{"experts_per_token": 2, "d_expert": 64, "head_dim": 64, "qk_norm": false, "lr_head": 0.0115, "schedule": "wsd", "decay_fraction": 1.0, "batch_tokens": 131072, "steps": 7018, "dataset": "wikipedia_en"}
Below are experts of layer 5 (counted from 0) of a mixture-of-experts language model. Rows are named router (the router's row for the expert), gate (a neuron's input weights, with its number), up (a neuron's input weights, with its number), down (a neuron's output weights, with its number) and show model dimensions 0-191. Each number is 128 + 24 x the weight over its row's rms, rounded and kept within 0 to 255.
Before each expert's rows: a language model's description of what the expert responds to. This comes from a sample of Wikipedia text that the model never trained on.

# expert 35
Description: Capital-letter pieces inside acronyms and country or team codes in tables and lists, such as MAR, NZL, JPL, PCM, ASFS.
router [162 131 141 107 103 107 122 110  94 134 134  94 123 105 101 119  81 101  90 136 123  85 130 156 150 109 142 109 135  76 116 134 151 119 100 125  98 101  73  90  97 125 145 146 117 186 149 122 121 141 125 123 131  98 123 154 153 138  96 165 133 117 142  96 110 108  96 147 126 143 125 113 159 116 119 170 111 135 133 126  98 138 133 132 123 125 148  92 134 158 145 144 151 104  74 112 121 120 155 104 116 144 133  85 146 139 128 110 140 165 130 143 161 119 124 108 127 158 137 129 119 128 107 130 154 174 109 142 104 132 134 151 123 122 154 152 177 123 152 165 147 141 132 106 141 144 127  83 162 159 150 138 127 130 159 148 104 108 130 175 112 183 145 143 102 131 101  73 164 101 111 138  95 125 114 178  90 127 155 101  73 131 133 146 176  72 134 125 129 107 165 131]
gate0 [ 80 112 106 133 147 149 115 154 126 153 134  90 145 116 138 111 152 134 127 111 141  99 134 123 179 109 107 157 190  67 155 149 103 133 149 126 147  81 115 110 139 117 105 122 154 158  46 128  88 102 123 142  97 113 104 123 122 143 118 107 161 122  84 111 104  89 110  93 112 108 172 128 131 107 159 144 111 162 111 111 138 153 167 176 127 148 138 100 152 153 149  99 142  66 140 102 134 153 130  97 148 115 122 132 102  84 140 116 130 110 130 129 123 108 122 137 133 106 135 155 148 105 102 121 125 112  96  91  97 162 102 160 147 135 129 123 132 153 152 103 137 164 129 137 121 127  89 157 136 125 168 126 166 153 157 107 153 127 139 128 114 127 130 173 113  88 134 138 111 128 107 108 104 149  92 151 145 136  96 136 127 151 114 163 100 124 138 121 120 172 132 168]
up0 [121 158  80  66  70 118 158 128 129 127 150 107 110  91 121 119  93 156 149 129 103 127 128 127 146 142  92 111 161 113  89 134 158 109 146 165 185 122 154 156 156 133 123 117 113  95 144 133 160 109 112 159 139  70 140  99 133 149 165 109 138 150 141 132 131  88 139 133 121 137 112 159 154 129 155 154 177 164  78 163 119 125 113 122 125 117 142 162 111 110  84 113 121 130 152 131 186 118 145 137 131 121 146 141 113 122 135 130 136 171 146 124 182 149 142  88 175 167 130  97 141 131 165 108 107 158 118 127 127 166  79  97  89 121 173 137  92 148 142 129 109 128 118 143 114 141 122 136 119  89 129 125 139 118 139 114 137 127 128  80 154 123 115 131 131 136 141 119  92 102  99 131 136  65 113 103  92 143 122 127 145 156 125 151 109 108 141 136 142 108 125 105]
down0 [190 108  98 132 160 113 136 140 132 175 125 135 181 164 112 102 136 101 150 125 113 145 110 130  72 123  77 126 115 117 150 110 111 140 154  95 129 178 111 159 122 158 166 126 119 111 159 132 123 160 131 146 137  87 131  62 136 133 117 111 145 110 119 154 118 135 164 142 157 164 141 138  98 141 111 163 129 125 154 159 109  82 125 140 119 112 110 120 124 136 117 124 148 140 146 130 123 159 138 110 136 121 151 120 100 115 157 145 108  69 187 164 167  81 107 123  93 110 155 132 113 107 152 150 155  96 111 135 124 163 123 109 128 145 112 114  87 130 117 141 161 146 148 130 133 142 129 153 135 103 125 118  93 112  97 137  72 124 139 149  66 101 147 129 120 133 118 136 107 146 141 132 125  97 109 178 110 140  85 124 142 137 135 122 137 139 105 141  88 121 169  88]

# expert 26
Description: First capital letter of proper names, acronyms and titles, often after commas or prepositions, e.g. H in HTS, S in SLO, Caesarea.
router [ 85 101 157 108 137 116 136 115  96 127 145  95  89 117 108 148 113 143  99 121 107 133 106 109 122 122 124 136  97 139  94 177 123 105 115 101 104 184 150 149 120 107 132 157 138 135  98 188 159 125 114 125 127  99 124 109 122 143 138 166 156 111 100 123  78 152 123 109 126 134 175 142 139 132 137 151 120 161 102 174 130 135 161 104 146 127 148  88 151 176 148 116 111 140 113 147 118 125  82 119 132  95 160 141 131 118 103 149 145 130 109 152 138 157 165 117 116 164 111 128  94 122  73  63 129 138 123 147 182 115 124 142 176 139 137 148 119 125 124 145 106 162 133 111 130 146 125 116 132 111 156 119 157 102 100 108 171 176  80 129 147 147 147 164 101 111 118 112 150 102 120 121 101 103 125 104 109 148 144 138 101 108 117 134 150 128 101 116 173 181 145 171]
gate0 [105  96 127  96  80 139 129 137 153 100 134 123 126 112 142 103 136 127 164 105 114 148 108  98 170 113 105 102 104 151 145 157 159 155  89 140 147  95 158 102 110 136 162 114 111 105 142 139 136 103  98 101 131 144 109 123  91 142 142 180 105 171 100 131 121  99 122 176 131 135 135 145 125 107 190 146 141 106 123 115 126 101  79 109 157  93 145  94 121 138 165 141 116 109 143  94 164 102 125 132 136 151 106 137 111 110 118 107 104 116 104 122  99 133 135 142 129 115 148 115  98 136 112 116  87 129  82 122 133 150 147  96 120 175 173 125 121 111 126 138 148 199 118 127 124  76 108 105 145 109 130 108 179 163 147 149  80 122 155 123 122 123 133 117 155 120  97 108 150 130 179 147 146 124 162 125 161 121 107 101 151 100 133 145 115 104 116 178 128 132  91  98]
up0 [124 144 135  83  91 101 152 114  97 140 129 115  96 154 120 142  97 156 100 148 106 146 162 145 151 145 116 125 104 148 120 197 132 105 156 127 132 110  90  97 159 122 180 120 133 115 156  50 156  85 113 108 137 124 125 119 143 161 116 119 132 115 115 110 158 125 136  99 156 115 100 105 146 145 126 147 138 114 138  78 115 144  85 147 109 132 153 110 127 154 105  98 170 158 149 138 141 137 128 120 105 118 146 140 127 167 124 100 133 116 118 122 104 144 157 109 128 127  98 135 116  99 164  76 143 128 126  88  95 108 145 169 118  90 140 149 113 137 128 137 118 140 136  99 144 145 109 133 120 129  94 132 151 121  99 125  96 139 110  96 127  95 120 146 132 119 118 120 127 122 104 194 181 134  93 163 121 134 126  72  97 133 158 145 100 121 108 132 127 106  85 194]
down0 [163 206 146 130 109 140 150 135 148 127 139 157 128 138  91 134 116 107  88 122 139 133 112 119 117 128  91 129 147  84 123 104 114 150 140 126 125 117  93 139 158 102 126 137 129 151 115 138 150 136 161 145 135 139  87 160 119 155 139  93 155 102 140 109 125 180 128 139 121 141 107 118 116 116 126  89 114 125 107 153 146 183 107 103 141 173 144 138 139 116  96 113 138 120 100 104  76 174  99 102 123 150 117 158 104 107 121 157 185 158 133  93 123 159 125 126 142 149 123 123 144  80  66 117 167 133 153 130 135 102 110 167 129 124 104 112  98 128 139 153 199 122 143 109 124 105 161 164 149 108  86 126 115 101 142 126 166 135  95  77 140 132 148 109 129 143 153 111 140 139 143  94 141 113 125  87 131  88 137 127  81 124 115 137 146 132  99  94 147 155 131 115]

# expert 38
Description: Subject pronouns and relatives before a verb, such as He, she, it, they, who, which, also he-starting words like henchmen, heavy.
router [102 139  80 119  79 120 159  97 121 177 127 117 122 167 131 129 163 169 123 119 122 130 147 139 162 125 119 158 153 154 126 155 110 142 156 139 127 143 114 159 135 163 120 128  91 108 164 121 128 187  91 120 111 152 136 133 128 139 126  93 141 181 134 141 150 104 124 114 160 108 125 132 133 124 159 120 128  67 152 120 132 140  84 153 166 143 132 193 103 138 148 121  67 173 101 151  97 126 155 134 123 146  92 127 184 123 115 143 176 148 152 148 163 110 119 152 129 143 110 149 142 132 139 113 120 137 124  91 128 127  86  90 152 114 133 113 101 127 163 137 127 128 179 132 161 125  94 105  89 151 140 118 119 107  90 144 128 130 160 181 141 116 107 126 147 148 117 140  92  93 134 133  96 104 152 112 109 108 127 145 121 147 156 106  93 124 117 134 129 126 120  86]
gate0 [162 102 119 134 128 102 152  98  94 195 115 108 108 113 172 101 151 115 118 154 153 116 103 139 146 111 144 146 105 113 141 137 122  99 145 119 110 133 186  95  57 102 121 102 136 165 169 152 117 150 118 112 163 133 144 163 131 110 147 133 147 169 121 121 125 143  83 113 145 140 106 131 153 155 122 128  88 120  87 129 138 134 129 140 120 126 159 161 157 184 138 167  85 148 123 133 128  90 120 127 142 175 180 154 134 117 134 103 129 108 152 118 114 168  97 123 153 110 168 144  91 132 151  90 115 129 157 129 113 127 106 109 123 120 136 147 127 115 135 100 132 146 101 128 123 190 111 148 123 123 130 147 106  73 123 108 133 138 143 134 124 149 100 113 164 119 149 113 118 198 112 112 115 144 171 108 166 142 107 153 116  99 106 132 133 110 110 160 137 155 136 127]
up0 [149 138 140 129 117 113 145 106 141 149 123 140 158 120 140  82 142 116 101 138 135 109  61 124  88 111 141 141 102  96 141 132 151 111  90 137 173 125 131 138 101 119 124 112 143 103 124 169 116 126 112 134 130 158 197 103 130 133  65 134 108 116 115 105 107 105 105 104 117 174 163 105 180 187 119  82 152 138 121 134 157 112 157 161  97 131 142 105 133 127 144 162 133 161  86 136 100 105 118 135 130 125  99 144 153 114 150 146 130 141 116 107 113 115 171  98 106 128 122  93 100 146 121 125 114 120 101 118 120  93 111 130 128 177 100 175 139 152 119 109 141 147 133 130 104 121  77 173 139 130 144 131 151 128 175 146 102 146 109 125 127 124 135  74 167 152 132 114 126 152 152 107 134 139 142 123 133  85 138 116 134 131 103 172 140 144 167  69 167 116 134 144]
down0 [ 90 103 131 128 139 130  98 148 147 159 133 120 148 124 171 153 137 149 118 114 126  87 106 161 126 127 104 145 144 113 155 173 118  94 134 140 135 103  79 133 140 126 161  68 113 129 102 118 101 147 123 167 127 130 126 148  96 115 125 120 119 172 154 127 110 119  93 151 157 131 111 110 182 150  89 126 142  88 122 102 171 126 130 120 151 148 140 153 155 124 121 144 124 138 161 130  85 146 120 174  92  95 119 118  97 108 165 139 147  91 129 135 164 162 113 113  99  81 103 135 153 103 116 106 137 183  48 145 137 115 126 123 106 151 120 137 123 157 113 152 120 129 137 141 140 139 145 126  82  90 109 126 182  84 126 151 113 144 104 189 115 133 131 136 164 130 141 101 127 119 116 118 113 108 151 168 128 140  84 147 140  96 145  97 132  98 142 134 141 116  99 132]

# expert 24
Description: Word-initial pieces like sp, dis, dec, rec, acc before suffixes (spent, spread), plus semicolons separating items in listings.
router [150 134  82 100 167 142 142 122  96  94 129 120 104 108 108 133 105 109 145 151  99 135 139 170 158  74 126 138 101 132 108 164 168 165 128 117 137 121 110  96 105 144 104 155 171 118 178 127 138 137 164 131 116 128 125 139 103 123 144 116 116 132 112 126 140 148  92 109 132  92 123 113 114 121  91 120 128  95 141 120 143 112 127 133 176 113  87 127 101 134  78 148  91 148 140 135 120 126 145 145 126 112 145 122 137  92  93 100 103 161 118 135 119 129 127 132 126 169 147 110 111 136 125  83 109 163  84 123 178 158 174 157 119 152 115 122 128 145 136 173 157 113 149 137 138 154 143 127 167 125  66 106 141  82 114 147 122  95 123 172 138 176  91 117 102  93 134 157 117 126 167 164 124 122 135 134 158  98 134 125 151 154 129 121  80 153 160 114 108 183 129 129]
gate1 [146  96 192 124 165 140 129 139 112  88 124 139 128 120 107 165 123  87 135 138 154 147 152 122 126 106 118 121 105 129 131  99 145 128 138  90 115  92 135 137 126 130 156 126 177 120 126 103 118 106 138 139 139 180 138 146  83 136 157 109 175 123 138 129 181  97 137 158 138 116 122 131  91 170 127  91 154 135 113 129 135 157 161  96 166 153 106 150 101 117  96 115 106 142 159 193 113 171 106 145 115 144 162 153 153 121 113 154 101 158 180 140 102 132 160 164 146 122 129 157 140 116 105 120 121 126 133 136 214 124 156 103 125 146 130  95 119 112 153 135 119 119 131  87 122 139 102 193 136 146 137 109 129 125 109 124 136 118 123 128 146 128 155 124 158  99 118 162  69  93 114 105 109 131 127 128 146 126 149 119 130 134 150 109  79 114 100 137 147 109 127  97]
up1 [157  95 125 148 116 136 101  74 136 147 138 173 149 146 115 128 147 135 136  92 153 125 110 120 145  96 108 107 139 165  96 114 176 156 125 120  99 141 177 145 108 117 103 130 150  85 150 132 146 129 140 135 123 142 142 168 108  91 170 120  97 130 160 131 190 154 118 154 105 134 135 144 125  98 167 109 136 129 139 105 121 149 168 154 127 129 184  96 136 116 126 190 164 103 128 153 136 134 177 114 130  99 115 154 117 147 145 153 115 126 148 187 113 123 117 127 139 160  72 131 114 149 141 146 161 125 181 145 160  90 139 134 124 122 128 124 135 128 169 132 110 120 117 132  89 162 139 132 136 119 112 131 131 114 155 171 113 108 114 128 130 147 158 180 165 144 106  90 105 113 168 128 122 130 110 154  93 124 147 135 130 134 134 121 114 140 105 143 133 105  63  96]
down1 [165 102 125 163 153 129 104 132 150 104 133 124  96 106 127 182 137 179 112  82 125 142 121 162 157 141 125 171 145 113 120 108 134 143 100 113 138 161 144 137 133 153 118 106 110 167 114  98 176 130 119  96 131 178 153 154  86 132 122 127 137 104 127 167 122 155  96  92 134 156 157 150 136 164  76 147 111  98 121 130 141 146 123  84 135 129 101 142 123 134  92 123 127 119 126  98 104 107 124 136 153 138 171 133 125  85 123 125 138 113 133 111 112 127 106 132 137 174 113 152 112 145 149  62 106 146 144 154 139 132 142 127 133 183 131 180 127 156 167 190 148 110 108  97 142  78 132 131 119 134 107 102 104  93 121 124 160 148 123  92 110 159  83 141 134 113 135 146 139 145  60 133 124 127  96 131 119 138 134 119 132 125  87 143 126 104 122 130 124 138 125  80]

# expert 42
Description: Given names and their pieces in people's names, e.g. John, David, Angel-a, Pat-rick, Barb-ara, I-van.
router [151 108 163 111 121 132 144 124 155 104 162  92 142 138 135  87  98 131 107 112 125  87 138 124 106 125 114 120 164 109 141 101 116 146 144 152 130 164 112 154 101 139 137 109 108 126 119 171  98 119 134 107 112 117 122 119 145 168 185 136 156 120 139 166 111 112 163 135 109  92 170 124 133 136  88  81 110 177  84 131 158 151 148  83 130 121 134 134 151 137 121  67 139 150  95 176 137 129 112 103 143 123 144  83 136 153 176 112 101  70 148 130  99 114 124 115 121 122 124 122 104 139 150 126 120 113 162  91 106 157 110 135 140 107 122 101  85 144  90  95 124 165 132 114 104 162 141 141  93 138 139 180 124 139  93 123 129 119 135 119 155 124 168 118 130 127 169 177 129 112 116  95 156 108 141 161 125 144 114 145 104 136 167 130 172 140 128  80 117 148 124 122]
gate0 [104 157 128 140 145 141 166 151 117 137 150 131 101 123  77 131  98 130 143 153 131 140 128  94 148 120 173 135 134  84 109 109 145 111 133 102 124 155 161 121 119 135  84 126 135 103  90 140 127 107 141 136 126 148  98 145 148 142 145 123 166 110 146 121 139 115 106 111 150 125 135 149  96 112 144  96 131 115 127 124 125 134 144 110 127 147  87 114  98 127 150 134  99 166 123 123  77 130  71 107 103 121  81  78 188 153 171 154 143 117 147 126  99 148 171  92  95 154 120 160 107 117 146 133 181 101 129  92 153 111 146 124 111 131 126 133 125 146 180 164 177 168 101 102 154 159 141 114 106 133 137 194 157 144  96 148 128 160 151 121 132 140 159 146 139 131  81 118 138 157 107 115 117 135 141 122 139 164 141 111 134 166 126  89  75 138 150 120 138 155 105 139]
up0 [122 157 152 123 142 139 131  94 137 127 153 124 166 116 115 125 171 138 148 159 102 146 146 121  86 127 135 187 158 114 120 135 157 130 118 144  70  95 113 136 136 114  80 130 142 128 120 121 148 123 126 181 183 134 155 113 114 138  83 128 141 124 112 104 143 135 110 112  87 100 116 158 103 139 127 173 113 121 142 106 129 128 129 114  84 132  89 101 124 127 117 164 130  93 182 116 123 126 114 126 145 164 133 110 100 115 128 175 132 169 122 113  98 122  50 165 118  96 122 125 175 122 145 146 147 110  98 137 125 101 149 168 114 148 140  79  90 111 121 141 113 150 181 171 146 161 139  87 175 107 123 114 123 152 127 122 142  99 112 146 115 157 123 117 142 120 118  82 153 127 115 178 122 120 147 129 142 115 162 114 106 158 116 103 109 136 108 118 122 128 122  95]
down0 [150 112 131 120 175 127 145 140 105 139 110 161 129 124 100 143 110 144 115 169  86 129 165 101 114 154 153  89 137 126 121 120 101 139 161 171 138 153 121 131  78 146 124 141 104 121 137 137  91 135 136 103  93 126  84 111  98 144  97  77 130 117  93 150 159 140 155  97 105 120 133 144 147 116 131 130 142 168 125 160 101 136 164 104 111 136 114 111 106 140 115 152 146 171 159 154 112 148  89 141 120  98  75 119 152 186 145 130  98 101 147 135 110 134 140  89  93 109 103 161 127 131 166  96  98 155 144 124 107 129 109 127 142 134 160 124 112 114 121 159 170 136 105 119 123 155  96 153  85 174 105 126 161 132 109 183 160 125 162 138 118 147 120 145 145 161 111 176 109  93 125 116 127 133 136 132 149 122 113 140 119 153 188 104 108 126 138  90 163 124 107  98]

# expert 6
Description: Country, state, city and university names or their final pieces, e.g. Massachuset-ts, Oreg-on, India, Jut-land, New York.
router [154 112 152  90 107  98  96 148 148 159 172 100 156  93 125  88 133 128 106 115 136 141 115 142  98 145 105 134 110 140 148 155 158 149 116 125  97 123 117  98 140  99 126 100  92  97 159 105  94 148 116 125  86 147 115 112 141 172 153 147 137 119 119 153 125 135 153 148 118 121 134 166  81 159 158 116 107 150 156 128 110 158 156 118  96 116 144 127 111 128  90 114 154  85 102 124 144  89 162 112 149  93 138  54 132 136 125 126 127  93 155 145 137 113  81 151 112 100  98 146 136 165 138 153 158 139 109 108 125 101 107 142 122 168 144 111 108 132 118 114 144 178 136 129  97 112 124 117 135 120 156 124 128 119 131 116 108 127 129  63 135  87 176 118 108 109 152 157 100 116 148  87 148 128  99 130 126 138  95 156 100 113 152 135 164 135 107  98 100 114 192 123]
gate0 [128 132 131 135  67 112 133 120 136 132 128 131 107 112 129 103 141 111 134  98 122 120 120 116 118  94 124 116 125  92  98 149 121 161 108 153 111 152 111 127 131  87 145 134 122 105  93  99 146 141 103 165 123 153 126 123 117 170 202 105 135  99 137 107 132 170 137 133 101 135 127 153  95 126 130 107 132 150 111 112 100 131  91 109 151 139 116 122 131 123  83 138 139 132 139 118 198  81 157 101 159 113 116 109 106 118 127  99 166 116 127 108 141 118 156 122 141 102 113 102 132 132 151 135  95 100  93 118 169 114 105 126  75  79 167 146 170 156 105 112 123 126 122  86 115 117 204 153 115 148 169  86 138 150 125  86 108 152 135 131 113 163 136 103 122 145 147 114 116 163 122 138  92 117 147 149 113  91 125 142 114 144 142 151 174 118 156 102 150 161 183 129]
up0 [ 96 167 138 153 135 184 126 164 120 118  75 134 148 114  90 129 133 128 128 165 156 145 161 112 108 118 165 116 159 155 115 150 163 151 131 161 157 117 160 150 112 125 119 117 164 131 108 172 130 120 131 111 113 144 132 151 178 124  83 120 103 132 150  83 155  82 124 158 133 142 147 155  98 159 117 111 122 111 116 136 149 113 123 104 114 103 105  93 128 124 114 161  99 164 184 117 142 160 160 156 100 158 131  92 119 118 154 125 170 144 136 124 129 131 111 103 153 174 149 140 146 159 148 134  89 134 105 124 135 109 107 110 155  84 115 111 161 102 127 135 152 132  86 147 154 142 107 157 105 152 118 154 140 127 147 200 115 150  95 162 117 166 117 106 105 143 121 149 147 139  98 157 135 131 104 147 141 127 139  92 142 158 149 125 108 141 165 124 158  99 101 123]
down0 [112 114 138 130  89 118  86  76 130 122 148  98  92 136 123 101 139 143 153 121 138 121  86 209 136 124 122 136 142 133 147 136 136 124 127 123  88 147 102  98 133 147 117 107 100 163 151 107 154 141 138 107 130 105 138  87 134 177 167 152 132 104 144 156  89 159 140 132  90  91  98 141 133 106 101 132 133 175 127 116 141  96 140 115 129 139 130 128  94 108 106 149 150 139  97 115 137 105 150 102 121 117 127 127 152 124 155 195 135  90 147 132 122 115 138 168 120 108 148  81 113 128 112 155 137 145 110 167 121 139 172 128 103 128  76 135 122 138 135 126 103 118 159 105 142  94 160 134 133  72 171  95 113 165 149  76 116 128 127  95 167 145 113 112 151 120 139 117 133 110 159 153 135  82 116 137  89 163 135 150 135  89 122 156 131 135  96 146  95 115 145 114]

# expert 29
Description: First letter or first piece of a common noun split into pieces, often at section headings or after line breaks, such as ==Career, l in liberalization, c in credits.
router [136 149 152  76 129 184 107 120 141 114 144 134  81 113  93 133 101 119 150 154 123 145  99 108 131 176 109 115 126 142  96 150 134 130 106  92 140 107 109 137 130 146 114 122 157 132 116 120 108 145 158 145 122 126 192 143 148 105 116 132 125 110 120 100 125 110 146 132 131 165 132 137 122 155 122  89 166 139 151  98 133 108 129 136 147 116  89  89 134 119 133 129 155 140 148  94 158 192 118 177  94 117 126 112  92 136 118 140 121 166 120 127 115 171 163 113 125 153  83 105 171 122 128 125 136 131 125 158 131 104 148  96 150 123 110 157 119 142 183 137 145 102 136  84 129 153 105 141  93  94 150 152 153 159 101 118 150 152  97 117 159 157 151 117 140 155 145 126 112 116 119 168 113 142 146  85 100 106 133 155 202 123  99 168  97 139 147 160 113  98 153 135]
gate3 [124 122 171 101 166 160 172 124 164 128 147 150 119 131 144 120 129 138 129 141  97 140 153  93 140 101 137 116  98  96 149 115  65 133 124 107 110 156 133  79 145  97 113 118 138 136 129 120 129 122 158 151 116 163 125 140 131 152 130 138 102 142 101  90 142 121 147 132  98 108 116 149  89 138 157 124 169 114  94  97 151 136  90  85 134 109 149 153 144 148 113 173 106 117 172  80 149 128  97 121  91 132 167  99 128  95  27 135 141 127  98 134 106 139 139 132 128 125 136 113 128 132  93 130 147 130 129 159 153 151 144 114  77 101 138 160 124 137 141 102 152 133 111 132 154 149 104 120 146 120 139 126 144 117 124 145 133 126 114 115 172  90 139 166 132 144 165 108 133 101 104 117 113 144 133 102 107 101 117 171 139 120  90  78 141 151 170 161  98 114  93 146]
up3 [138 133  83 132 123 111 123 158 139 136 140 133 133 103 151  96 175 136 135 122  89 105 146 118 127 109 116 102 119 151 134  58 108 110 147 120 148 141 141 115 167 109 103 114 122 107 151 123 137 114 154 102 131 165 104 164 142 126 110 115  84 132 113 150  98  97 120  99 136 143 144  86  76 146 153 112 129 115 145 129 144 152 141 109  86 101 173  98 143 139 115 111 118 164 134 121 148  92  89 128 138 157 140 126 136 111 123 155 143 163 177 163 149 194  79 125 132  93 131 131 151 106 129  83  90 106 140 123 148 115 146 114  91 104 183 147 124 163 131 152 143 117 129  97 117 107 180 132 173 105 125 119 121  90 139 116 101 116  76 111 105 157 139 105 141 106 136 149 160 122 141 118  99 168 124 148 101 131 123 129 101  76 114 104 109 152 115 101 118 109 153 146]
down3 [112 146 120  86 117 115 146 104 171 158  93 106 152 132 160 147 148 146 103 119 163 142 128 136 158 151 170 103 121  82 156 107 125 147 148 103  81 124 130 129 140  86 119 145 151 133 142 127  87 107  94 120 156 149 147 140  94 132 146 171 121 111 120 128 103 119 101 117 105 153 130 117 144  96  97 144 103 169 100 140 155 114 135 125  84 156 111 175 178 129 143 119 129 130 155 126  94 135 142 119 128 146 152 161 138 131  96 145 138 104  94 131 130 153 134 140 123 117 148 118 119 142 114 152 107 151 182 108 200 143 159 133 118 111 128  81 107 153 120 108 104 170 162 128 168 142 148  89 157 144 136 120 143 107 159 143 137 127  81 138 150 105 112 121 147  96 117 156 113 145 128 141 107 122 110  81 128  74 170  82 114 141 151  90 137 146 151  96 151 108 137 150]

# expert 40
Description: Newlines and double newlines ending sentences or table rows, and section heading markers such as ==, ===, ==See also==.
router [125 127 146 148 134 150  88 164 136 140 146 144 115 118 127 100  92 116 111 129 147 143 133  97 102 147  88 121 126 145 128 133  95 107 102 125 143 150 157  90 118 146 165  81 106  94 108 126 136 135 146 141 158 124 168 140 163 144  98 132 126 117  95 127 136 177 146  95 139  92 117 171 150  94 179 131  91 125 152 160 162 162 120 125 129 122 131 129 153 147 120 139  90  75 126 114 124 128 127 101 109 109 108 133 112 139  84 136 134 153 137 157 111 122 122  93 148 105 124 113 107 126 105 170 140  96 138 125 163 162  73 117 146 110 110 141 154 123 124  91 148 123 132 163 100 178  99  95  99 131 121 158 112 117 150 112 143 150  99 135 122 158 138 147 182  55 116 133 187 126 149 128 170 155  87 151 150 127 140 149 159 106 116 100 152 117  91 151 127 118 142 129]
gate4 [122  94 140 119 160  94 145 137 133 165  93 111 123 101 120 141 107 134 115 133  86 111 186 140 136 108 141  87 129  87 117  75 165  90 141 139 103 143 116  84  91 126 157 142 145 129 165 170  84 135  99 122 115  63 162 151 173 148 164 153  87 142 123 118  99 138  96 168 121 109 143 124  94 115 115 145 134 140 143  93 118 148 137 115 133 156 169 139 113 158 124 108 140 108 158 137 115 122 122 102 115 148 139 117 112 123 119 148 141 117 130 144 122 120 148 108 134 124 136 131 124 146 117 162 178 123 146  84 105 132 173 141 121 129 135 145 105 135 143 130 157 118 140 131 131 116 154  74 119 148  79 143 124 125 120  95 147 113 179 146 134 195 113 142 102 147 114 143 148 165 122  87  82 160 134 112 163 129 162 140 177 152 122 100 146 146 157 124 125 131 119 128]
up4 [168  97 130 102 129 118 106 123  90 103  93 109 154 138 116 140  97 103  89 177 127 140 159 110 128 109 150 149 134 123 100 139 135  68 128 147  60 116 121 118 102 125  95 123 137 116 137 113 139  60 114 132 116 121 132 171  86 140 114  95  87 134 152 132 135  86 175 148 143 118 130 141 110 110 135 127 134 161 161 131  62 148 139 101 115 129 143 138 120 103 114 118 126 107 130 132 141 159 133 163 135 120 148  97 159 103 111 104 105 126 105  96 120 156  87 122 127 142 145 117 133 140 126 114 108 132 129  98 168 154 141 105 115 123 126 132 149 112  92 168  99 135 136 117 137 153 117 152  87 135  96 100 105 122 105 132 146 192 174 133 150 123 154 109 125 108 111  82 133 148 104 152 104 141 134  92 138 117  70 152 129 109 138 153 127  95 155 151  79 108 161 146]
down4 [ 91 143 166 140 103  70 138 125 111 155 110 135  99  79  94 121 106 111 123 120 124  85 126 140 132 146 160 136 119 165 122 152 113 148 187  98 171 127 159 141 138 167 122  80 169 115  64  81 131 101 142 175 147 142 146 147 146 157 105 130 128 106 149 145 116 136 123 112  87 115 158 122 189  93 139 115 133 124 147 118 116 126 148 135 108 123 126 114 144 158  97 110  94 154 132 109 145 114 102 123 115 157 133 107  88 115 140 144 115 149 126 182 126  98 170 130 100  90 140 139  97 147 111 142 130 128 130 100 112 154 136 111 124 128 104 149 141 107 149 152 132 168 115  90 134 124 147 130 122 150 141 162 125 109 118 155 143 125 117 161 149 132 107 147  98 123 153 103 134 116 157 147 147 129 122  79  99 134 158 136  69 134 144 104 128 146 146 125 176  71 144 105]

# expert 52
Description: Adjectival suffixes and national or civic adjectives, such as president-ial, cult-ural, Ch-inese, American, National, local.
router [157 135 101 111 117 118 142 167 158  96  34 145 134  75 158 103 109 137 136  97 131 137 109 142 111 120 104 101 109 100 131 104 103  98 141 141  94 104 158 117 139 146 120  90 141  73 134  75  84 141  83 135 126 112 141 160 146 107 110 119 146 113 127 140 133 151 157 177 116 127  86 128  75 172 141 115 111 142  82 148 117 174 128 156 109 125 123 102 106 165 132 113 153 128 151 124 138 141 107 148 125 155 129 111 132 141 116  99 120 134 117 141 132 125 125 135 165 117 153  83 120 161 155 128 148 122 156 123 106 126 140 151 117 109 111 171  88 118 101 104 113 126 111 121 177 123 118  94 121 126 186 145  94 126 145 144 144 128 138 132 130 135 162 135 103 128 139 146 109 168 122 117 112 150 124 123 135 118 130 113 119  74 134 131 126 170 108 121  68  97 136 163]
gate0 [115  78 148 162 175 123 155 148 127 109 149 150 115 140 185 115 143 134 162 108 133 108 136 138 116 124 150 111 123 137  62 133 123 112 123 168 124 125 164 164 152 151 120  87 143 118  77 133 176 113 138 149 111 116  69 134 173 122 155 119 111 154 135 142  96 129 163 143 152 105 141 119 119 160 132 123 107 166 144 110 128 136 153  83 125 104 122 155 131 101 133 154  90 138 121 139 139 135 137  90 129 136 181  83 130 100 100 142 111 111 133 138 151 122  81 128 150  81 105 122 153 144 140 175  93 144 115 113 105 156 109 134 113 129 140 145 153  96 122  98 151 148 130 132 176 145  90 186 120 108 134 113 126 101 144 187 131 125 141 116 124 158 121 128 133 115  78  75 108 142 136 149 145 110 127 109 139 139 110  95 128 144  93 146 117  86 122 149 148 116 122 140]
up0 [153 113 122 113  80 135 144  99 139 161  86  97 112 192 124 119 108 117 119 109 130 103 132 116 137 117 101 111 130 116 124 139 139 130 150 108 146 133 162 159 114  78  98 147  69  87 157 137  91  94 173 152 140 155 135 108 155 118 131 145 141 107  98 146 135 159 140 105 126 163 106 133 139 172 104 157 103 138  63 102  67 110 137 158 114 147  98 115 130 131 179 125 104 142 125 115 146 163 138 106 160 134 105 120 140 116 132 159  71 117 138 105 130 121 112 135 113 156 125 132 136 101  90 110 100  89 103 131 138 135 107 173 118 150  98 154 140 101 131 119 119 145 122 132 130 159  86 117 122 106 151 134  97 117 165 139 145 152 142 152 109 102 141  96 134 142 115 110 152 115 141  94 161  88 105 140 112 145 131  78 139 133  89 105 182 107 165 121 142 136 116 140]
down0 [120 133 129 114 135 148 133 157 104 153 160 156 126 145 102 164 136 112 130 131  98 113 146 112 118 166 115 110 112 170  90 102 108 106 108 117 125 129 129 148 152 107 129 128 105 148 116 151 158 153 108 130 125 161 121 142 145 131 177 114  96 103 106 141  60 107  81 100 159 138 171 150 120 140 168  98 131 107  78 127 120 137 109 138 118 117 128 134 123 160 104 141  92 122 124 124 126  95 129  75 117 124 155 104 130  94 147 133 141  83  98 115 100 114 139 124 156 136 145 119 147 102 166 127 143 132 123 115 161 139 138 126 120 130 149  90 105  87 149 123  98 194  79 125 101 160 179 142 144 102 128 144 114  85 154  95 129 117  85 108 142 117 169 153 118 100 136  98 154 117 158 144 168 119 148 101 106 145 130 113 111 139 107 161 115 118 158  95 166 166  81 155]